From a checkpoint of a small mixture-of-experts model trained on Wikipedia: 8 layers, 6 picks a token.
Below are experts of layer 5 (counted from 0) of a mixture-of-experts language model. Rows are named router (the router's row for the expert), gate (a neuron's input weights, with its number), up (a neuron's input weights, with its number), down (a neuron's output weights, with its number) and show model dimensions 64-127. Each number is 500 + 50 x the weight over its row's rms, rounded and kept within 0 to 999. Numbers have three digits each.
After each expert's rows: a language model's description of what the expert responds to. This comes from a sample of Wikipedia text that the model never trained on.

# expert 19
router:544512566606518631545491513510494451455531496457556513489436467433486596484459457588484435511497432490506485546534470520448404483500451561486519423461547532567463482467561525489491541479470490
gate0:419546517552538533534612452499396437453457444507474428454439523503491531512461510599478483547461444517541485566459501506565498465515512533445582518550533479532553508532502515516559552477537514
up0:495581483537531530479474466422555516472478502413504579525604478500419550582439431455526526455426532474454459495458562490500542486511525508482428488505577525492428452519506442462566456403460421
down0:560503395346465484523468495471454515433557531569407596457554515560499553535567606545494492556514469462573565499582531488509442544530432532507502438485479536546567607439461409439454540474485442
gate1:536420496453551559570597505519560495506580462438509518435450451541489498449455382494407460501500454533475527526589499472520506439496517416566532525495531587536499414464535503483504599531508475
up1:505578519586495404552450610562558447467439544429553480472570404482488368576514452474478521496494484475465505459545423534452452454518517437405528538581552577541556507526565502493372417556458494
down1:478401542433558495452450485514552454526438558499583464570509510577456585447503442476463429480445530474469527501559532451574405404554501484532533550494484525464514466571587536517570534433516480
gate2:453490531484529577624510478435499442427472533510477514501466392474448517420532503560424571389437522514502478490534412460457449476537573536551521502566504556535499543502472512486537458466492434
up2:528536426464474546537504577511548465533458434416600466549466561522445512454528508512464490437517564503540521449476530545540442510533518504489553481486478418443579526413478421525619480498362491
down2:526551459422419523534521509517477434561497493508509554514539616480391481482472419596475462549526506528515441476431515519494424426430425452542558504479544475517401508559411519551423499475411527
It responds to: Field and column labels. Header words in infoboxes, tables and stat columns, such as Coordinates, Genus, Length, Source, JPL, FT%, Batting average.

# expert 40
router:484505512573453571473557500543545468550448539482479476488552537488532527462435557482545571583472487508510472492495470441480421450457518494511461486555531583572498503495475542487515515428511483
gate0:482498470527618494509513569568592493545527545493556468568547540516468481547440532487549557543506514459547487562499468481451419478501531561602570474515507417530494524554430493531494569476571396
up0:562510486543455491500380547513512448513509576485535525400525444482618503477451553537437464506585538514515470472573482427483461401485555458531482499492495508486470499468527575507623463460562453
down0:506465524521447455463530483524629471520481543548491505482482410552510471500573433538534526481505575532503489523525523516508520507414558489542457479541451447579474535497544508447474500575451552
gate1:410481467580496535468573455458476581530553532550561427567459514445444466429505627385551472572502518574540527498510469483482411415452473580554518512455585578467569473463462421535547460487509470
up1:526563517429624517644429441532495487499508528583535492461466544489474458461474478585513540547466454548476486502519481506514454565477546579500620480480447391492506434467541470529436533461446497
down1:474536510481542491406510506486482455405404514472575555528451486509532544421576501442498556553457540584508553503427564490493583425453483500527497532430466528461510433518474482486592590592463507
gate2:426547515641589518481518454510498452493452449482580434555421486555554447430490411569520579438533538487489378417599491468562533448334569515438488598484517555429458408532476528460465507460422498
up2:452471525533490524455493483407531468479453479520499484490505476436433547649513519505496418442569441533439552424397507583518557497450385523491518513527407557535526568505524431494533561498459529
down2:544427369497452565533601457485529470490507399501535484477571366439566547560477484607530544441488559537512553415498525496541509357556547441482462499498441538471510558492508462534457464593559490
It responds to: Infobox field labels. Labels at line start in infobox and list entries before a colon, such as Genus, Phylum, Coordinates, Died, Website, Damsire.

# expert 56
router:553504491406514560532533519397618382467413471451468441516476417462505555556476533543527548547493460540503490500507515455444466521503421381418485533479593483536520483439552504491522468489500545
gate0:562544510456516518510446549442449459479502540467549438453538483520501536563493464489569422475545543467485520460608499501501559570443345518422441465538635460427512512461529553546476483502512449
up0:492553428525496581521499532523514460576424549484501347451466503489569500507462491450475444470540468492600550539519531537456524547400556451527450529474527490485436357463481573399529518442445541
down0:562395519426499526478627566441486558479476454485412511470381452521499505424471442510497470560488472488551497556504442456345544525530535489493540498448484508400499439430453480510557409468491485
gate1:542484532491571547420543495490525497534475533549460532515477499525398474468410507494449474452571615561501541539600528457495452500572422580533518498456421542630600419581514516595463397467526531
up1:536518519464500502468494476561540495483487548478485465488478523490536526468600522475572555506543424541565458539541587525548497499556496487501415437544425507539501558578464464413497587473425556
down1:453575515496521499565446475538472440554499457514572517561525443556510475492529492506530447592365438532415590511513511508492519460484491409629547562510518498443507572428485505459464464423462548
gate2:526445451395524549522524550355508395505570510527518509596527503495482514512468474458499433460438458509476432561516483433480445475491531446507528470536491466483497327441470530412530430468589435
up2:484464543444623499557448504592490499495507489602517396553458529486586495530486459519540535532471469480518420479528557494526444481437501548438473432499494454560446490505542482531477546448510508
down2:457458520449442570374528490417469372514469465386566503528562557447542559490487556511526511544452451519346570507570451563529441456518476457579503465433653462479483476413401473534475509573456523
It responds to: Definite article, determiners. The word the and possessive determiners its, their, his, mostly after prepositions such as of, in, at.

# expert 31
router:556529524436519489543558514396582434475477485462482532520449463470550546476493464507514505597450431533503509485503545471412457502480471415452429535491620483555505476482573468438542468445464559
gate0:431479519422517522593538515600454524520474479591454439553610541535518525512511434487529536464449530466465499527545559450508500532498532447430503569459615413528522579581492502487465555558512534
up0:593541504466471486511464574484496542454480490602525487474525554456527487556496347524578495513456470492538534554471465477532569527476383529566468545500501547536459467466467508531478457453454670
down0:492509483553430453498480485564463497475552527608517441473550464432574450490564519545473537503594470500524588510553530481499600447502564525517515454490497556425487460539479554531479422381577523
gate1:482502531575583488431463476468479548521385467536405550521449403533524368598462574546577518578529507552433444393497432482546524462547538401510500604549548490607524477402456499580544570468614511
up1:630566635521519554495594436495577510444484534425470423470596517534478567467481497532479560517534500514561506502550551477544546437543519492566581529535548622507554487472529464513479516487452504
down1:521480501593386517485508554445485567490464571455558568411497551527473503471518540508449523433509495483539473450526568462467465470574415549548559463527600458449520448533446490511495453506579513
gate2:528490552494523505488503528438505410438506502529554546570581548528500489420451433503526486500503438508492490517560543545507470502543453395522554563515587476524515617556543484492550392480395432
up2:512515457502562454479576549445543532538557496561475510474567506465609494436494557379548455483509524475500425504452516459463494494548502463429467433537580527477421516430509534613478497523485468
down2:425408533495532553472586515446443432516540519503494461475532474511497511548517449499612551496449434586447585551482538503569509420513422553450537654483459487535437441535436388448516505466485370
It responds to: Articles and determiners. Determiners before noun phrases, mostly the, also a, an, this, its and our, as in the deanery, a bar.

# expert 12
router:602517475599571552560484466451495437536483457452528574508491476431505571515522561531500489546516517465577528519524488493474456518521401509556440421462542481438433472517591502590422515418534507
gate0:465498386530508538583466544554635522522514538444502573475545558493512524442496502492462486459589497522510539451508386508488490455484529571581540475504496489558576498491455564507490414542492525
up0:395574523447530501502504543466476381585481501570584520575538396569505505500562574508612562561464492475455467413469574414501456478415566451532589553456528454527487565447520537512533510506415499
down0:426527455448498512393531441504541572414523472512471516555451468513454469488528439531513568549472499493604515418469558438570547595440536424507492514611578477416513509480477532559454543487526626
gate1:494437540480536490470550572524580503506555413579484527390590519440451456512463472458534483526419612534448465438430466526534438551447511481527470468494508491502535595500517552547561521407595438
up1:469438423498556471582483585462481465514409460525455500489529518410541551500471502551601454482393515562486535458411487486456522500565528687453500447457470471531447578488471530445470471572555511
down1:529540540535524451584608568500448473437577557503517468513494539548462495587515649521586467535438378520509454516422602563468490517435493477521492447487485520517436519469456507477480553562500529
gate2:548519497582569600507487445472560494542560511480512597466417534526451512541456457510560502526491523521533437516499478525492559537511461471578532494554462465466418526491624533584493506444434413
up2:519432495459499547515526566476495555466482486499496541515504453577513567567486506513549604553461550436474395463502510482548537456481451519605585498546501455407511530551558408581535525433477503
down2:625544495558544509486463476433460470583435486473501564488443553565495597548496432464620463539534523462496460426503489510503499522553495502433511451587452443521539490470512515539518500539517509
It responds to: Time and quantity nouns. Nouns for time spans, amounts and roles after an article or number, such as a year later, six months, age, number.

# expert 21
router:642486535540546488575447466442435518459503470579486598477537475447519585489526613537463472629540510551535471485443506445469517494470466496368496446482559452374463437495559510546417454404551467
gate0:543448524489432560517481524547524569450576550517572528458526535522521451603491536534466375520545501490497476497496400521448488527475520531467509494509503563502520369490558455391437452530529460
up0:519541448497458498509413509508496480539485492539473486430423450551482527428558424693476448539449482527406563471437583557431520578531573523559463459493457540537453508459462569433450442476473591
down0:606500566531499452611465523551484408464529469477531523618566494541482440541470525448506464477546488495482528494537476496568516482446515418624491441530504406554538526509463450483535437501537577
gate1:574464450578508485584559517454487480409508490564604505542484497420497517456473484453485450596523439556461404462477446485467495472496498443529513541514560521483413492535568549468504537545499494
up1:389413433517469592518467402482577600500395469434405555576514487510479403506528472598550502473425418537489490543468400461476496455463536541428538558460518493419552479528465553455489454465446532
down1:514521486559427484455466454470477475614559406598463580610461474439451506480450454572542495480510455604362560546448524444476480527507524442543490493503434488525451569552483451474564506460439505
gate2:576543488449533438472547531520419560592499548516535495518485506532501549462539559474482538464567485534553532480486416403432367503589511494542453494511616453454491441522523478450512488478510512
up2:541453478397531527533517492492519415488558506594508546447471479466373561549470444534457490493541546554459477457525603491580534393521471427457437465486588509535547402374511404550446492520493609
down2:495470459573470515549551507464533473461491563392534562537485491539410469435485473476461511532519583443488514449500411568469514468467464591560464539516532434452523503481444478411504525454505510
It responds to: L/R-initial name pieces. Word pieces starting with l, L, r, R or cl, pl, sl in proper names and words, e.g. Linlithgow, Westlake, platinum, shortlisted.

# expert 62
router:567507532432547512505405491502468457547540467528518541462460467439498523521575565452485477631411477543572528410503506470426486539499459510511520432539578582520362538443480526481553575410526537
gate0:520505547497536498497454531459548496578443507528487405431520495462515463423595499478533482479557490420446460444549442533502435501449487429456546427510510456567486524560557440581566511489616546
up0:514480479453464473486465512479491471461462379465538553467557516544554394503509487440427561462563492457435533494455444477510506502451489428490464447507520536493482412535470387444469586509407499
down0:497555517602562574576421513541513504479439548480473441462509458453507467499507519493484480473581529415550527440456517607495518448483479447523436498541566474514450455530507542534491453557602563
gate1:575499469460496468496540472529558456486539500435480465393472503472474466538450504511496413503559498581529564453461540388487475483582638472524555480490557447511507463563517484582436504508484550
up1:506509574499512439576540486473494503491524530542489466440487446468484438514561569482541559438441440558504527463511580556489517519512479554576467447465541505406438487534564555518602529404498543
down1:476462455560485480490425532473508570500578467473485527442454419600478529450546533501495448548492488587555409539513507478572465491451433509448524454517495489537515465508574534485527554580537458
gate2:493479497517612458510478578519468400518492458465536500526496530506540479438449532493482493633513524545516514436484536551440466412534467510498553391566516494473417459455464553466580612392488497
up2:549497512483485469520480564411521536449550538539507519389487540469468402526527471532481468500511494556415513452486494511458550568547448519519452562477416504582523471481526451517529605504450431
down2:519452519510525416475466502475468439494511523515458529453503505518430555451465498408457499474516475511577394461532595436456526487471413540520526526498480598538547577570374534487448495559496495
It responds to: Ordinal suffixes, infobox punctuation. Ordinal endings th, st, nd and words like first, second, plus colons and commas in infobox fields and place names.

# expert 14
router:550473485559500564494540552527523404492594513529541515522500503459609492426451527536517464605479492571452493482487524501430498473475442482529482361543464574428553498458503481506437503454396507
gate0:605424521524626579524420454512440508421518480535510437567414467451390439536411528502537516464461515511456502527434537521501506531407490558560463468483463442515480490459441534489549546460418542
up0:502467459533524483502444574551496534536587511364538531482497504558465611512438487521552543470548468468522419497519530503565470383542429538488526465416431490453436541529512540487585623476442538
down0:537516536475473506519535564506548490462408543598569440486509588525463447569476557597460513494482456516472377446518459463539530484466442573540487510449560453585531465423528487478461410441438521
gate1:495552517521550483579471546560446392396538566571477485552457532478522536463431518575513397527505492530451463466501619529526366434445582502586460438554568570474481498565545546406514559541533527
up1:477462470555471565588519629546461520444549509524569570482522500530487499519502522466455523393516484480513496410426585574543453508395595481555508567448447563395476485489487429496461486463437454
down1:554463479548481493480540436591492487548542385420503515499534543468488506479492622555497530464445520476537533389378509481518451471505508552463564456603504399427482448515517475522538512425458448
gate2:477424580492547403528550500485454496471402482428520508529491468514544488506520530484446346551440505412396523404469562489600515454466584437469421520488403514479442544504518569522460496504555457
up2:520525499564533508510467513487520591463487517562476548477457529537512623511547556487470517581523528486489468571482569520471509497516568589542608554417531420519510545466537480428553490527529338
down2:462569534591509519488487522505508494572604393565493440475435471479494490520596533563512430620524440512573467486452470474513556466451515527537569528518468588584558480459510490481549530478468529
It responds to: Pronouns, years in citations. Relative and demonstrative words like that, which, this, same, plus numbers and year endings inside parenthesized citations, such as (1982).

# expert 4
router:487535458557493488509540429504517482448483510488516511510461446495573484539507484490545439494527530517601411512551514407458412523466469460415515545484538582555445429562545531527441559396552416
gate0:521520473449514541415433593488577536451439495558491507596457547500558460532536505421440431524590468549466516480528475440421481526529483470439493498530525550406447485537491597555535486397566441
up0:598443576487552507482530513558460507523475483539479512449443529535458502450527481490431596610537519596460528456526458558536574551511434489515558515534513480535570526455373477561509481531608552
down0:450459582496449466472509541457563483484534568481431487445541419471466492498494447567433510525496500521455496498502370465452557482452439537590502481531541497531646609496481449514461365448552616
gate1:528523503540548419499498465555535423395412532598561508437489504457573419524587561462518537583512538503488494565448520464418521433411515474479435525583431446516422497427492468466491495444546328
up1:495508445571466461507474539542544541531445530547529512452508530489454437464620522491442606467593534457542522505483521489562442566575532530574555460438595443492432537484568503542410417467523387
down1:495494574452479445600401575466522499342479403487479447587432508486543458517453573554494424494483441441500507571485505459536437524519490481480515514509531533491481496462572498514543522557470462
gate2:455458495530499583455519518497431496437470463505470455513505523486468477430525551527535572403507542418527423483534446530512441505505444555504590393571475421515508547513520510496562503446592447
up2:529540480554461616522466540534513487548521460505482503515504507459528472565544444524408507503474479556535512536547412520485517493530480520591584514539522503608526551587454464551463491527466586
down2:557513502507566477480524462456529557456544441527507582590434472484478521460653515505513398435485488528561464455513449469439527519448537455604513504502478611498519448531453433480631553512463450
It responds to: Word-initial consonant pieces. First lowercase consonant piece of a word split into parts, usually after the or a, e.g. m-ills, k-inetic, p-ending.